Experts of a small language model.
Size: 17 layers, vocabulary 16384, 35.2M parameters.
Experts: 16 experts in each of 16 layers, 160 tanh GELU neurons an expert, 1 pick a token, a softmax router, a shared expert of 576 neurons.
Below are experts of layer 9 (counted from 0) of a mixture-of-experts language model. Rows are named router (the router's row for the expert), up (a neuron's input weights, with its number), down (a neuron's output weights, with its number) and show model dimensions 0-255. Each number is 128 + 32 x the weight over its row's rms, rounded and kept within 0 to 255. Numbers have three digits each.
After each expert's rows: a language model's description of what the expert responds to. This comes from a sample of Wikipedia text that the model never trained on.

# expert 7
router:179147093124091117149100088084166129180152112106137091151109159083097099106106173104166111141136174086167172176100164106120090083135128170121162152178083102144091133166143162142087085115178118122163153127090168092161153092088133133121177167140181115081087174107078094081075170130081087123150163074094102084167106147160152085161114170161141169111175111089160164169156087110079128091117143090144154093130095158171112095169118079079169085156169128173126131152172173123077151101101159154163087125089147091085149101123155114170172166181135178106162116080087131165178111094152104130124139139086161138082096130132121153137092081130137113127136113103083084132163168096118078088177090155157136099167098111116141080106169094092134165158095139163164125156080085118085164148161104
up0:162083133156097118109157135108161141133156153135134095177184095172174186125141181123070125166146093140141146121104171139127131109105149141155064159121108131109087132125144188094111113133144109093076118162154159167118129079126113078076107097141193149167157087177098146112143134213132163087117140165169150128194150124076163163116146081143131042166126099135112187104116135117100100103162074110183075094163125116100101091111139137086086152145138160061129155171101122145179135084111101133140094155198138140196090110133133152163117110066138112160121111117137134106174160099127169136146097106211119136157132182168073156117154131086132100095140103132129117125114116056138112188057089098087199111157117158137159106160117121148126143165095112074149164063165108100123078140161160
down0:092101120106169115140116105135078113197135138086169076137103155092071162109198141091141118139068097146103109087110134116147128119112108170140173138188096118153148092183124138137090102085141165107131079083126183122119124136134118122177168119151106054079161192165100128125108127047077132102106083144158120132085134158175144104097102093191130052099128055133106210115135112121093104079141177166153149124096120119144122079088097157160127078151143212089164161132112091154127101069102099114170151154188073179144119173193109122092157140120182166139132083078148122138072170128113082176136131137067135113132165111128088108095120124096128108137168132130158135136149148079137173120099119166150082127120116127140162111141111167156143150191186136118133140113095135131100105128061143
It responds to: Subjects in names and tables. Sentence subjects such as she, he, Some and Many, plus the first pieces of names or values in tables and lists, such as Harvey, Al, 33.

# expert 9
router:158160090136108117150108072084170095177110134105140093121115134093119086129091163129167105137142168095160165168086158125107087073115126176096157180173099096128096133161137161102085094128187095143161149151095151089167159106086118134093177146140166110075100173118089099087081177161076082135157136071099105091147097120169167085168100168160114165091173116079140177167142105094085141095149141111146161099119108171168116084169102084073170093141169118175096138161175175134089162087115168158169087102076156092088155131119168130166172173190114183144166106088076130177169113089141105120098153126090154164086090140128116150129103082124141099133152146104088097159166156103114083114170080144144136116171095110122124088101179104103126158155085136168169137161075109114092133151149093
up0:113120109071155148119170126079179163112077135105144127106173109157093103110091149194124154088119098112070138111132074154102165113164141098050073087134130119143126111104154172144146132151119117147101107140134099095137144161170162076156111118113105133125083125062112119156112148197130112163170089164068150230132097179174137144099166151100126097131194120100089115133131148138167119083102153137149150178100147122065119166082068110065077140138113135141117076127118123115193168129059175162078133149101097121125098137148104175122095113160133139147148193172114156081141128154148152127194117094100130083104122155141162177171118124081097119107172067120119146101147119175170112066152162117085125107130183136131147172080092154117129112114115154120082119157225101116076128134150175
down0:180146154161123150106135159121153160149088090104132116079131116091141084107137139056156147147149145077119132137171152117161120092120070103143096122123103096176057105121133139188090143150090060153100134169202081100149126171141157046126120159150107137112092118088123111116117159131134111138152120077143096188061163177145114132039140151153113133101149073142145129144162166168130071125154101147191127112108219140149122145169109148120079097158086091143115135136175084087141127107195111115111137084123138135146117094209156145085109102176107155128116139142105131145119111071105139053127172179161107167126167174154110159096153168123067120108121091132162140106091184103120078124149082104158151134142060121188188080108081057091160133146121145127124134140091117124138133083163116
It responds to: Endings of names in tables. Final pieces of proper names, often in tables or lists right before a pipe or punctuation, such as Bonav-ent-ure, Nav-ot-as, Betanc-ourt.

# expert 3
router:098114103115090152153110154120157126109110144130163084086148075093178085142126171177162161146107156072173154166125143097075063096143143147136179184169094110098156149176110180150115071158207105106140138097085122091154104138084099138137156155090185154140106153141093069120104180104111067157174156139153090135167134072152120101182122166154106146114158139175134123157179138183075076155108092088134121161144113130175080122175132130126170096088148128153133096167173145084090110119100164145106075093089121110069165157160162138122165142189144165126171139106083085126172174082138089134142107113119150101091087072078173079153134118136122100156096139074087103163151114103112068142160085126128118151167113100142157081108178113090164147176123124185181089159100105142120131103144136
up0:128081166144178087123156117118113138077122147087145163123124134162178131068079178139145098096128135160177157143144109088139103172115156162172151095102125109159138112160118174151128140130175140178186054131122155144116159139161131129150054046148133131168094105159140043165152144076108116147148137131137165105171130205136099135104072163175159119067140095120156128109174157135104097188127125144139111157146158130130120136171169136074152148159125128071189125124145111126102093123110156089087133067141205153183091143064129154085138135163086124132100130124112092136033099141151104115110165186119098113111142175078119101115173167146102121082173109131115137100063096092128157133123089136120078122151111078166110098161122136090145035101155069134174090112120082151127086131146137
down0:126227099169084094141128125202119111126170080156098166121101143171098102100029139150177105121200143156040104123093121147232103084140107176143148136122123152156113123146105138158148092135098139088225163115158103120104161115136102156129122169107147168163166110119174107156122155079136151121091106181138185096105157162102150083175130111060145106127181104122142139137130061127126156140108125110136121110108130127113171161139151096132118149146188130121119119159102131089102062139113115083158062136173151105162098131142146175124143133100077115135176110171132088085109142102165145135046124140132067088133150124172166179143152165120131144135076162132114137124205125133144188144147085084130122122162129127157176161150113120106179125109166099152099122138160120117055126160108099
It responds to: Head nouns after determiners. Common nouns, or their final word pieces, right after the, a or his and usually followed by of or to, such as way, part, son, role.

# expert 15
router:156164105149112166137121110120170122138146155178174104151113125096170104153127164081194121153156164116165134165126130137132093124131186159150161118174101099092153155180055142130161112162151121123188148112074113100166135112133108150168159056147151106103089176116099149073088166136077097111105106092056094078170128141148106078173143179137135167109179173104106104158161079088072148117131160098122070128090163139153153089181115091122122078111151171165135151097197143126073128076086112123105082148088146097103108150183174120153200145159117147165153174135123138177132111145171078117090147098127151112115099131103158149103112110172112120100077070096090098126152155096119087141194087124098114101176121096152148100154166084106101137152105131092165141155066093094100153189114074
up0:118077125072094147123109088201175142089133141141180184161092139169182163141194169120132120169094170085108091103120143144155086119125140150177167127113109109090179122095109154159105176160107150151158145102097115162117122119116128178110085168113130083173119085107136116129162115176153160112094061089056125099092139174126125097140086170102142152147117127097088154109168128082163131135116033169108109082104133097162136116172099121099156104140164130108090153106118119119151128183169193105093105147159123090150108166133132113119086103172099080171086159157143115111098129118078106082089131084101128112149154087096121111124089078178180156179095147119178115131116129121093144132157122135122062124132113065079162208052088139156100129090095150190109124080182135138153057152119119
down0:160145120111104089155119145129164140165147115051207117161180104068155128160135151141125167138156166104089129165070154108205117080120126142102111149144101105155125185090123118145128124142126100097125115082164155137166129109103080150160075132080105082110049137097116156102138202174115138125063147078077157161137191135111138178081161140118125107112165158104094120136197155191163109189146149117167176044132155146198059133198121082109124118188146115108204142178106104099141139166098097119101097157140135166083140135149142098133104078133060115154155175146151103123161127067138145068080145113150150144162173181143134149159124144155168142088096171140135149123128120162124160099177139108099122090104116156118134141136130110135123130093157119163109126145076130088132132122196158
It responds to: Determiners in sports text. Articles and ordinals before nouns, especially in sports and competition narratives, such as an equalising volley, the final points, first race.

# expert 6
router:128185095163141150171150086110154120203191116102129093128102134096163087117077161132167134090169157063139122160146167089124120069104169135165154136126119126128141161178129169161175100087152110096171147083097106076155168082090113097144121178132163167119071181099100118116097182109068090140174105111066132113165178129142108077146110175168109151095141154150107110169149068147067119094125096170125149136134111115178104112154172084169186094101143088158107148126165134108095175144088145162122125145116167108088166130089140136100163164145119170120159122087176128156163183107141063079056136159131135119092078090157101175097088133134107091120143129118117096128135195088094088131180067127168116174168112148126124097092166125112162105159089101142191106133084121141096145104161162
up0:087134085118102127142118127087086108134143172189157138105145107125194112112121129124136141107149093048065087120148074059136150123091112115159140118129141160148171128076106114122220133161142088120137092094137146150144074091094123105123079163120090197131110094051184125151102151118115120175124133085153107162176087151090113109120124145166096144126170129186130092151145181094141166135117125138097157160089104101146144083062164186115158140121053075089108161155116149131092111143101141161100122112153134114106156092132136106098068093108169106128097079114163109121123105135163052133114080120151097144179170108130137133125109087160115103103104170103162153154130177137078081111151107116168169085185043146121190193086141151083202155131068109113114161127155139098144128117187122
down0:119136173158114134093173143121123122171133170141118088149071192195067166166113133101103144122153231107149088150141154120129161161124145156118144143130208156164149139125119151133143065108163129154144155103064114164131102091166130123063142181142133129086110125212127121188160097155155169165127123201140149114105181118136116209141148187152183130196103068134177080118137127134111182123160142097121100142139176143161129146171166131128169138106141138159154107132061153092122144132132134119096122083141176207103135149121156157118163200121080105107147109104144128107211160140187137146132101137147158119167122165145145142124120134111159208096122159180090091131171148074157116117164173114133140128123211111112117145135104140150181138148099107161123119152088142106161132143183170
It responds to: Verbs and predicates. Main verbs and verb endings after subjects, auxiliaries or to, mostly in narrative prose, such as take, had, returned, -ing.

# expert 2
router:154127128086116137134147122095182094128117129096129068158161150087095104119158167185184139136128092114159186162106162076100109090127092183131167164184083127070122131165102138154138095146180167157160133137104143083167123117110108170137175118113192154088122152087074116093076167157103080141122109115111103117161125154116094085179156180174093187103174163119140148175129097125075121124138101090167159104128075160139071161165141090094123128140199141156106152110156167132079168097087137125166082129105126108080141113139162149072166167175103159159159115141084106164115091081119083184151118105116170086080080105158132172153088081137132098117139165113076066128184182085126082109126111111099120084172132115099102095125182104091071160171101148125145165149091124111079125153143156
up0:105124202121129143140127110089129179153139038122117130135162190079134135093131109167104111137118117114087144154137100156177126069144166094156041102117180112120069097132062179105110126098140105152170106159114131115046130151153129153165132105112130147131124166149159114137157099121150072140138129194160122094128105125142134124085124138111201107114127116131151222150099146109098156122074085091160119121116083120154140087117067139075113081106192087097132146106164155131107136149161137106153132120079123121108151150133117068116157095190135089160124146087146194162118094144132219112140128149088084114078107066139168159095106131147163106178128108109055115140117159098163127072097076110130096133055152149139134162124097118098167147030138128090115171108169103170117151116131175
down0:131211119134179108109151100087095168101096077192097110148129134119075160082097146126099125138129127146154180118104167109154146132110084183106165164112143061152148142121159125077088124125150127161123042161119170128080115191118145176108140063181135162144119123099144117130177069158180098107076136089175119090056143155144105169135168126149111088131124104117112151086143141103125153135165157112134138092151141186121141078087135088168129105130189156133144155139128079100132178153115118083095128117066149172133160165164078147093116101182137101160113170171112144129178148123092146127117122114102088133132140225104170102126127087066111094135085051149137180120119163094123099170075113142145089149103104088148137151101083132178142106095057113115176133196087125095146096151099144
It responds to: Work and event nouns. Head nouns naming a work, group or event after an article or adjective, mostly in lead sentences, such as film, album, series, 2024.

# expert 4
router:161149112152145114120112136076178114154114103166183069139118153065096092144160154156174108098169175064194188185090172093120086094135082175102179119156079095126133127169118162153166079123147092126149123143085137096111137123120124154147175121096151097135089183090073114057097177143103085134166110142120125092172103111142132075168145181180132160137148130088121113119165101129092097111120123070119123134160098187181104126166170074128181129168186171182113098138097168134070167117073173146150079132141144076119166163137096129136137155155155166157168128179134126179135110081159103135095165108107162130087096138137145154149065104166141141140119126070098100101168171073133082134092104125135134093156115101105099078096157111067099147152064169127150119103128120125087159156142111
up0:137174159187122107119089164173147142119121078173178054197047154158095124115152125117152127162160155123106119110108096143084139144115130123150131139111171168159179104112115148131181097172120195115119135102127137146111118093117147104125100151144112134130128162148172153169088137124149112139149120127120132112116166115165095113180112140124170136134087172125126111099101095144154151091149110143163168075171139138170188125117187150195153125142150118205088139067117128122126104158093077059138116147174136080190116178145133092097077130094077146128146127148055096136101058128101096135120106120179106076143090149096159108126141198133132173149065168078227134130094152107127122132126144075156120116050101131123099080133067103059090125105113112070123172158115086167142107110065136
down0:145154234167151156092124130077074126130107115120125210111138187149197094123130131095171121103131171142146083132129163095101125054167135107094159074179152092149119087132053167143114123107125178161164090129087127146174150128120149137174164109067107137086094101129109111050139169165134100107193136151118149112159139145092129218156123168087116137141149074133143176129155118101158069116125163131125177086101135166106141138113114088095153127160074122088084085142129115151146120126114114138111134070149120165124122159070117086130137123116094160109111152059163186124088111124122130148109076119134187129166167125117095120082119110135098125155108119142101162124072101147113124110204176092065155145103086110164116137114195150171154149169136209159117095120163125112097190153145119
It responds to: Dates and years. Month names and day or year digits in dates and life spans, often after born or died, such as January, 17, –17.

# expert 0
router:190152096105114129139106082086171120180153109106155091154112149087097087118115169112160120162131172086172170179103164102123091091124134166143160157189092122133089126171142142144083082118170122136167145131080172085162153131102125140130179177119178124083088173094083105088085170124078085124160142074098092085159101138168148093163115172163132166119168130086164153175149093104086122090136157103134164092138084171170119103170127079083183104161181123167113131146184157114077159105106160147166085115089140088086134119135150134161168167175139179123155121083088123176174114088151104133111143135081164127081091147145135159096100075126134113130129095112078093112163170091106085084166092171167123096174085108112121086110172095106133159161080165161165133155080092116099164151170108
up0:124158143138150134136145124143049121111123169128149110154099133146126129137141120082105107090131125159086096195153069047188172094139155118158128115157167127078125096099167092113219124165108095119140177064152104100118152110145158185148159106157095172086110207113114160109137097106166126126158080122155115163151120096131187161082119097176117095065149087099111144149099157087098132144122162109136177149136163106135128138156103107139088125113112156187065145117101169069103054192086109120105110139093194147099164146132152197123090177145132112134119079203151110129122106115092114091211150140074064106110147107132100162108176127142152079131121118105163074104102134167076147108131155103119060077136163129150136139125124120127096121152073171083131198094130150122097131152113137
down0:177098079136102158100079048152088137153109092094108112143066124137137175087090149141107106138130174165169128118155098156138116158081095138089103075124156129165167123097107115105143086144158089115113094089168143115163125098138174109194146105181191118165110163089184126136146094123154182129145056144119058123155107133150106128151116136130132071140125152175141175174154088136145154112172139153125124160121171110135112127105110106133130158100206084196192098122157094185064124096094164133158146104100112134176104159128215141141122146109132130147146109124168104084142089072170111061163075086135123126165085092161127126148162145176131129164156139131120130093069135134136153127117171188062168087134154136107137213155113148078127084075100121132108161109109121080140118097068166
It responds to: Names in lists. List items and name pieces, mostly in taxonomy, synonym and cast lists, such as species epithets, author names, and colour words like black.

# expert 5
router:156169088137096131157086059117172092187123097088125084112094110095071080135098161142139105172133149091170183159099166105117086080136143169166151135175083101168130141164153127125117079136170096136165115132089115094179172168103136126114170130165169101087081157106091102093085159117075085116159136090101102100154104137137160090165120167163094164090176131114158181171159097094083146089159164089087136078130125155153116084161093081085167104122167125167131151156149170097084163083112169154140086158100153078089166134165118135151180148164124168142149126071078158189174110097176096130129130085088172171092099153083147154144091090131163140124132097111099088139159177108108097111153088107098129099166118085157139082106165102125136168155093159154165117163078081138092157164150136
up0:128121131183181166058110109124130128106110155158100143114109132135165165146115088097108137077140099120161104074146133108102153161101162118187117115110096146145111115161157079166117164139137125142109178134105107150160154143103089191122099105154156087172118115135095136105163133032151143174133077151163136124123067128147160105116124097157100135106159198093089181128139115126118162145131125074126113115147094112167112143092134096175166134109098170085188147099048166098112141161123121136097134127163116156164079111072051169135113117146169176110141095106175164124130136140146094070134128163050145103146125146088151075159141167166121191100084112079118082105118107163128177086124073149071088086097220108174113070116155115174158118121151120105117145103054171100191096132182154
down0:112150092144157122145114173116099129167160135104110177173097217158113101143100129125121117216137143107064111121080149135111132099167169117175120072133142105158139138152120098160085101117128113222111146124089111119113089118136134094147147083148058163119127143101121039108091163072067099097185178133056104155150119120182123129164151145172153173146184089142114128146142092142177098104099144069163137175137100088141133168157185143102133097104116112154141110121107134119127136084087147127121048126174181149130142130140131123139049086115119210103146162129107112158104115201113170119187104102123140084166105103102142136130182141061156094168142187151167090136155141150126123085140110177115073133183166162125111129127139155117118135146132161125095170064106082130108162160097148
It responds to: Word-initial consonant pieces. Short consonant pieces at or near the start of rare words and names, such as j in Transjordan, Sp, p, M.

# expert 13
router:179149099094133159169092112100173151181125148112082132113099152078069062140107170136172115077145165102160165119122147144133129139117135184089172115155083148120163110176123150131119080091122087105162188138079172138111146146108102138144190141139181147134104140121098187085079167103082080141165161120108154063102123088188134095164159149138143172077178104125147153154179159142078155082181136074112163118114115157106093149160126089120152123108177163132154150153108135084150186150150115082158091102102118081068095120130156095164112183194148100130176071103148102090159094093146076130099149183130134116096071109139156159112097172138152115078145163115105134096172154104132085072132122126089140107153143144082108095175175074136099102158079146129151140106067130122080180171120132
up0:132181147155118139093188156131127125174091103135136024135140106104142101100124158134144129120086197109151145129178113158061149115133073112104145160086164093148113117142119165116083107066122154097134156149080138159118123083104075124169087140202125174151112131102083115161112077171138119083110125183081113180094212095157106089094170066125026079125102146113130156099090123086122100129139151129101146149148126140149120088131139164136118071176151106157102120148090078130117125134134097086172157108078127147156142137077085072109103168132108149156121150126092152086125140156171109089135114093115115092130097172124105110089135136110127127181108168153154123109104084080128157186161118141163157148088122126094107190115144090125162133167225074149158184114116150093109057167094114
down0:143101100157145112139175149117124163088140100160134202068080141167113111160107112100166164190140175162136131164102144121105157109150122132132115101148082143106105127102148079144160170153187078122156131106174152089193119129123125151131134172155088092118166147158140143173131110114128118187110225104132083096131147163157151129188148123139146080103127117158103175155101105115163165159035111100115083128175117141102142137126073177123042185110128108047134116144147183114148147154099115116089104138168190097095140086125143171152094114116174084113172194165107132159125099097149174144160105112160140167131139110116122192111129106157118146078118084116140165116134118111122157106082111154140088133074130126121094125202143085129156110145091123198151111130022155133069187159166137
It responds to: Infobox and list labels. Structural tokens in infoboxes and list sections, such as Country:, Born:, Preceded by:, line breaks after See also, and of in Member of.

# expert 1
router:151166125141157166152085117070170183173103115138126086113068146087131087133117150122119108112135170090176148176130182192091073109112105171121168116158104148139105182164142155175073083089122137100173158070087163115188143107094163150096172159080180160097114173059091112108089173127069118143124102133082079091112117100105114094159173177146148152095147129127101082162106110159097152100146090104153120118122156116155079099165107113109178112138145135173110156160120167154131180070100149113159101122123159088105113100096175102178159091176156165188176101129126114153158187125124108088107153153095145117077101128146089165110105123118109173102083149136097102127163157072159091124183081125156096146158160116146087067129175083098165107157063088111166129131103155143095156110132093
up0:120149092151130170130109120149130088121101161100155080145085119180142170154095108123133104095106203186157154107166188146164138123127111119125159158136184197145177141156139153159119196070118107102137097086062116143158115139131124139155134139170112136130149157133148117117121079098127122124106163152116118181116124136074062146125159160097124095124070107166128123105093153139145125106133122081187137160148089157123092146138104081164181076155127117140143135110129087079140173137126163156147141176129131134119097116055162095134181185158089067117109117151154119144129117128102097121126043117106112083113131120124126111168203149119104142195116161103112194093152134109178173198192061099079120123114145104135071164102045102132038145103097152087091168170164109189117151149079160
down0:138071097111132091189128103112119092177118154080084123075165117139113114158145180149111138168163168086192085123178131147140136126134121188125141037115136145112075148136154183083074156102144125155128138125150129167137108164167152123133171117154136095200157088122088134107120152178127150149180054163117155132140087125151122080118146115168134159087143122105093103197171100217139057218078096121144142117118136077137142119192105156094146174125153116197185155119192110101146187140115083114105107131142100139075146153115071169103105169151168090114112200111118163121102123100134123149117180140178117153146146154139138080161104170102118047149148126090119154123135124115103120116118115125051134155086129101137130103090123095135120110139151060114164122158099149094158118115094091
It responds to: Prepositions before noun phrases. Prepositions opening a phrase in running prose, especially before dates and places, such as on, of, in, after, between.

# expert 14
router:176109081095140140195056144143165136155166150131156078166110088081118122175119170129138134098135182073163139163142159116147107088092174170131146132195134126145091104159128144091119079110118078101140170136106175122121158131106120135092155145155154136099089179090076122088087177142095079182183125115157093100143082122135119084179159172183109165110172156121116112161110118108095134130098120107086123104153072179182102130200152095066167137069185120173113181151144162146082160106129143161182085129111115073109147100132133143116182157134157147167106122122121169126167096079165122163140107089077098179089101154150110148160057098131107129160118120073073119106176121090126097114153130126106119090183083111116125056147179103102146142173076111138145129130132101159080146118093172
up0:103117160058161158102100149179125117134201129151189132150141142133182152114128183148167117143164124143110130099132124128151105153128145126107098119121105100076151104105127109125115187114078183131170124199147138143175098121094180129154160149145118101138056127081113153152115108128127136176163059106089184127089153099157107140119085165159185105090163058160129089147133105142127127082127101079119134146129136107131085117187152128158158110097120134118174151155067168179119096100162148122147130126152139058194139152160157072071156137126124116117088166140095162075132130071138142098181145113088158142122160122135213158070100152099110125072112123121114114101105070208159128117140225132163155125079125079138117142073065105102154079105149101096137119170082085122130163161122066
down0:123133152102165129161146150114094173106078133093065156134147106131207111187154131122125153136052149132212149096128104150113130110106144153113134144054175162149107088130156143180118107132135156184152137112087138106118139105121092102086143106121145111155141166121214138131095145133170090095122123174151106119108095139182110158191131132097122170100133135165086157111119124095105150208119126127130114144097107190170166163168096082129127119183119086084108106079160078072187153102179123148084085108181159172170078142150159121149070124161097182100150123102149115159178157096126112185127118110053078121069166142105157098156134181035141142156189112168078120107130125144124091121154097111117083153137116120164172103136101115164118183126092147159192162138109150141130130143169145
It responds to: Punctuation in lists. Hyphens, colons, semicolons, sentence-final periods and pipes in lists, tables and quotes, such as not-for-profit, said:, and bullet dashes.

# expert 11
router:169155114100110139154108075086175105173153118092138114127105128099073083137102169135153141139125137103165134161121169144105096101151105164170139192171081106147142142172138150133134092120179106158156160098098139109174105122085096105110174138132170089091101172097084078097082165106092086133150143114088111103146098087154162090162143168163120158120177123112132169160138093098075098100127159098139182081140087176171122096161065079100171091129161170168113132158179124166107147110085175096172097091094157100084122062150141152111175158179144187126138088074096137178184093113154100133101171099078163200083102147100143125109102096150168108124131115117091152111145156102160083116156081137149116108163093075197122092155160098113091101145089121200180112150082083107109119117133087
up0:125170084158130070147143132154095072064119169092131175092137083151180129130093149098151093109146182155155125112124159117119153158154149114148136153083132118157092083156117162128164078139119130143155125096122164153140053158096148114132109135145141147117155161162127126141069150131112143139203094163114104163113141147083168082103138127116195106165164133183122119148170086238192121126141155049179137117132152089157118133139145136168114112132119126126110134093104150132161153145127091097099075078128109183179115165134066180111155094146174169093143138135097125127094139137079094181096178139083183171187129138107191127160083051075074113205123108132145119136143162186109192167103120178141101116086075152133095150117097132131110119140172161099172093154151172137161128163124130
down0:123144163125069160149118155130170148141135140089171147088136213103132081155162194134104150131142087146166111096129166126161117155120078122117140132117122115148085154097120094135151087203109155079126172116163082109124037112155160113119126125090072126195100149123117114107108091189092115209124128051138193136112156155098095074186133121118176105133099167066087126110152148093133126128160126150111139151148217086121088123093143161136167137128124103161169148078095140097109143145176150112094144090153090214138095117166132125069175173139143087198096139137086145186120131096055076147148123112110087133084122123106161132150082132100141164106125175096176131127121160155150148125067151152095106063080093098127073154138080140099096140148139114112151124133150158159120076122119141
It responds to: Vowel pieces in foreign names. Middle pieces of foreign surnames and place names, often vowels or accented letters, such as ö, ü, ø, or in Yorick, le in Hálek.

# expert 10
router:177151094119089140149096081089165109179150114109137090171121148093093079115115162126165140145118172094165166179091163113117090091132119172122161151168088103143091132176139153125088088118180117129172154133082168090182156106085117157110178166141177118083093175113069100077080174125072087120157138075100108085170114140162151084164110171156143171118170130087155164183143090110077138099117123094136132097146092167168120085177121076086183108147166137170126138155180169111085156107097158155162090119098141096078138101130156130155176165181132171112170118081083137168177127090156103145122136131086164152083091135112135166133095077135136116124137127118085090130165172095121082092163092151147123098174088116106121080104179093099127154157088158168166112141077098108086157153182094
up0:114126156118115163152132133166099154138184184110214201141144187147056135149148130079132089148160138142161139083131103152055132171102078110104130105184122119170178069109069111128152186111169145173168119138125110149152127076089082111097152140152055111100142148186141072067145098145109165145170118110093104136104142131148163191116114123145156088137109130119119156162070179092106088122127149150097124086103117117167051101150162120079107188120114091137088105166137115092096107121161131151175104126124167120160182142115154117187133117131147106147139147154148117177150118192123175155132152091164094177112145180127143105138098118179115119140143097068142130134123088166044103048112175135124163115203121132133157163111089145118123132093121086091102110082159156144121181118125079
down0:149131092202094092048164124112163163121157087103160085140073101075084092123092112144113149112119171111140146135193113124162094123093102161102146113079138163105166102142197148076134122156173130119078074091086126101165140075143100113136137165141138163096144086102132160125144167067106136111159126070122119188107140176152151133168123134086122122109132106114136132096085108126144117147126149136066063094111108109160097134105173186164076133142140109094119072183146106096163208120107131159133149187158109100066166148165088115146105151122145113114138106183136141125072159099141143101154083176129121113156095134131085197147133108112120160075085190119094094176163136144102151113119182140161141153169076185105097149183164091108082111089165138142121197120088166142177099121192142
It responds to: Codes and abbreviations. Capital abbreviations, country codes, symbols and stray digits in technical lists, sports results and markup, such as NED, MS, }, -;.

# expert 8
router:136078074135139128146094058087173080165120118138156108089088127091093085098144172112167092132166158106101133177102167121143085123102151169112160169163084100134088137144163134089094094103145163087144103156110106123133137085142078121138181149129182137099066160107089111082074160155112086122163152110115110085113137151175153090169061165152165167144184166093180131172153098125085075160096148114103109131106093167147170109165093116117144085115167141177117137142124155142102143088116122146146076124067132100082173084115181079164184157184164072083172151139113138123167087078183099185157137143104171086085102169091139148136120101119153105099161126088101104138175145110141083085113138135152173096174112158139177095160157105156090123161084082136153163135065105137115144176151106
up0:128109129182124142121175120092161133127113123134126163105184150124186125161166099129145101085135080079150126114082124108210151120092125058132081133072066143164155129104102118085101180145102136078139154126106118100057121130117118106179129130096120167168115163176120068071184104126170150177130091141127097148156153121198185139135119114039144097127099167072167160113095151151142126118172103149129162126075159155093162104208045137131124125189127074100062155089103108112168164088158170089115076161110085138162144103096137105149163121089153063119078146069077165174099153130053109135157095090166115161166092115093121122173132160128074161061137115124121106144154152104137103112121132164139151127157133120162179154106145157098127159111143120124158157121097136092142140124123132
down0:125094154118048077175159185127174122123094131088141123085132080130168119100127120113129088146140156091114089153142115113181080092158196137143113132175126129084135129124130201136125126184104065167181116137103130141220177147158117160171141159073179107124119172167044128081082116104131155116113118162158067109093102159096090136134163131164111112069086091118117082133120141150141107200150113137071138111140098121095143128118103164116138177087112123132116053118122187165134115085083163172089141126052185091158083125133142150117164093117133148130152127067124099125154209143123130146137159081124173116196098149151106130136139125107165108086141107115104159120112088117100136143149125158152124130128117122080066132167153094086176105114153169183084089114117133212155134159158101
It responds to: Table and census numbers. Pipes, number pieces, percentages and units in data tables and census prose, such as %, km/h, 0.0, and The.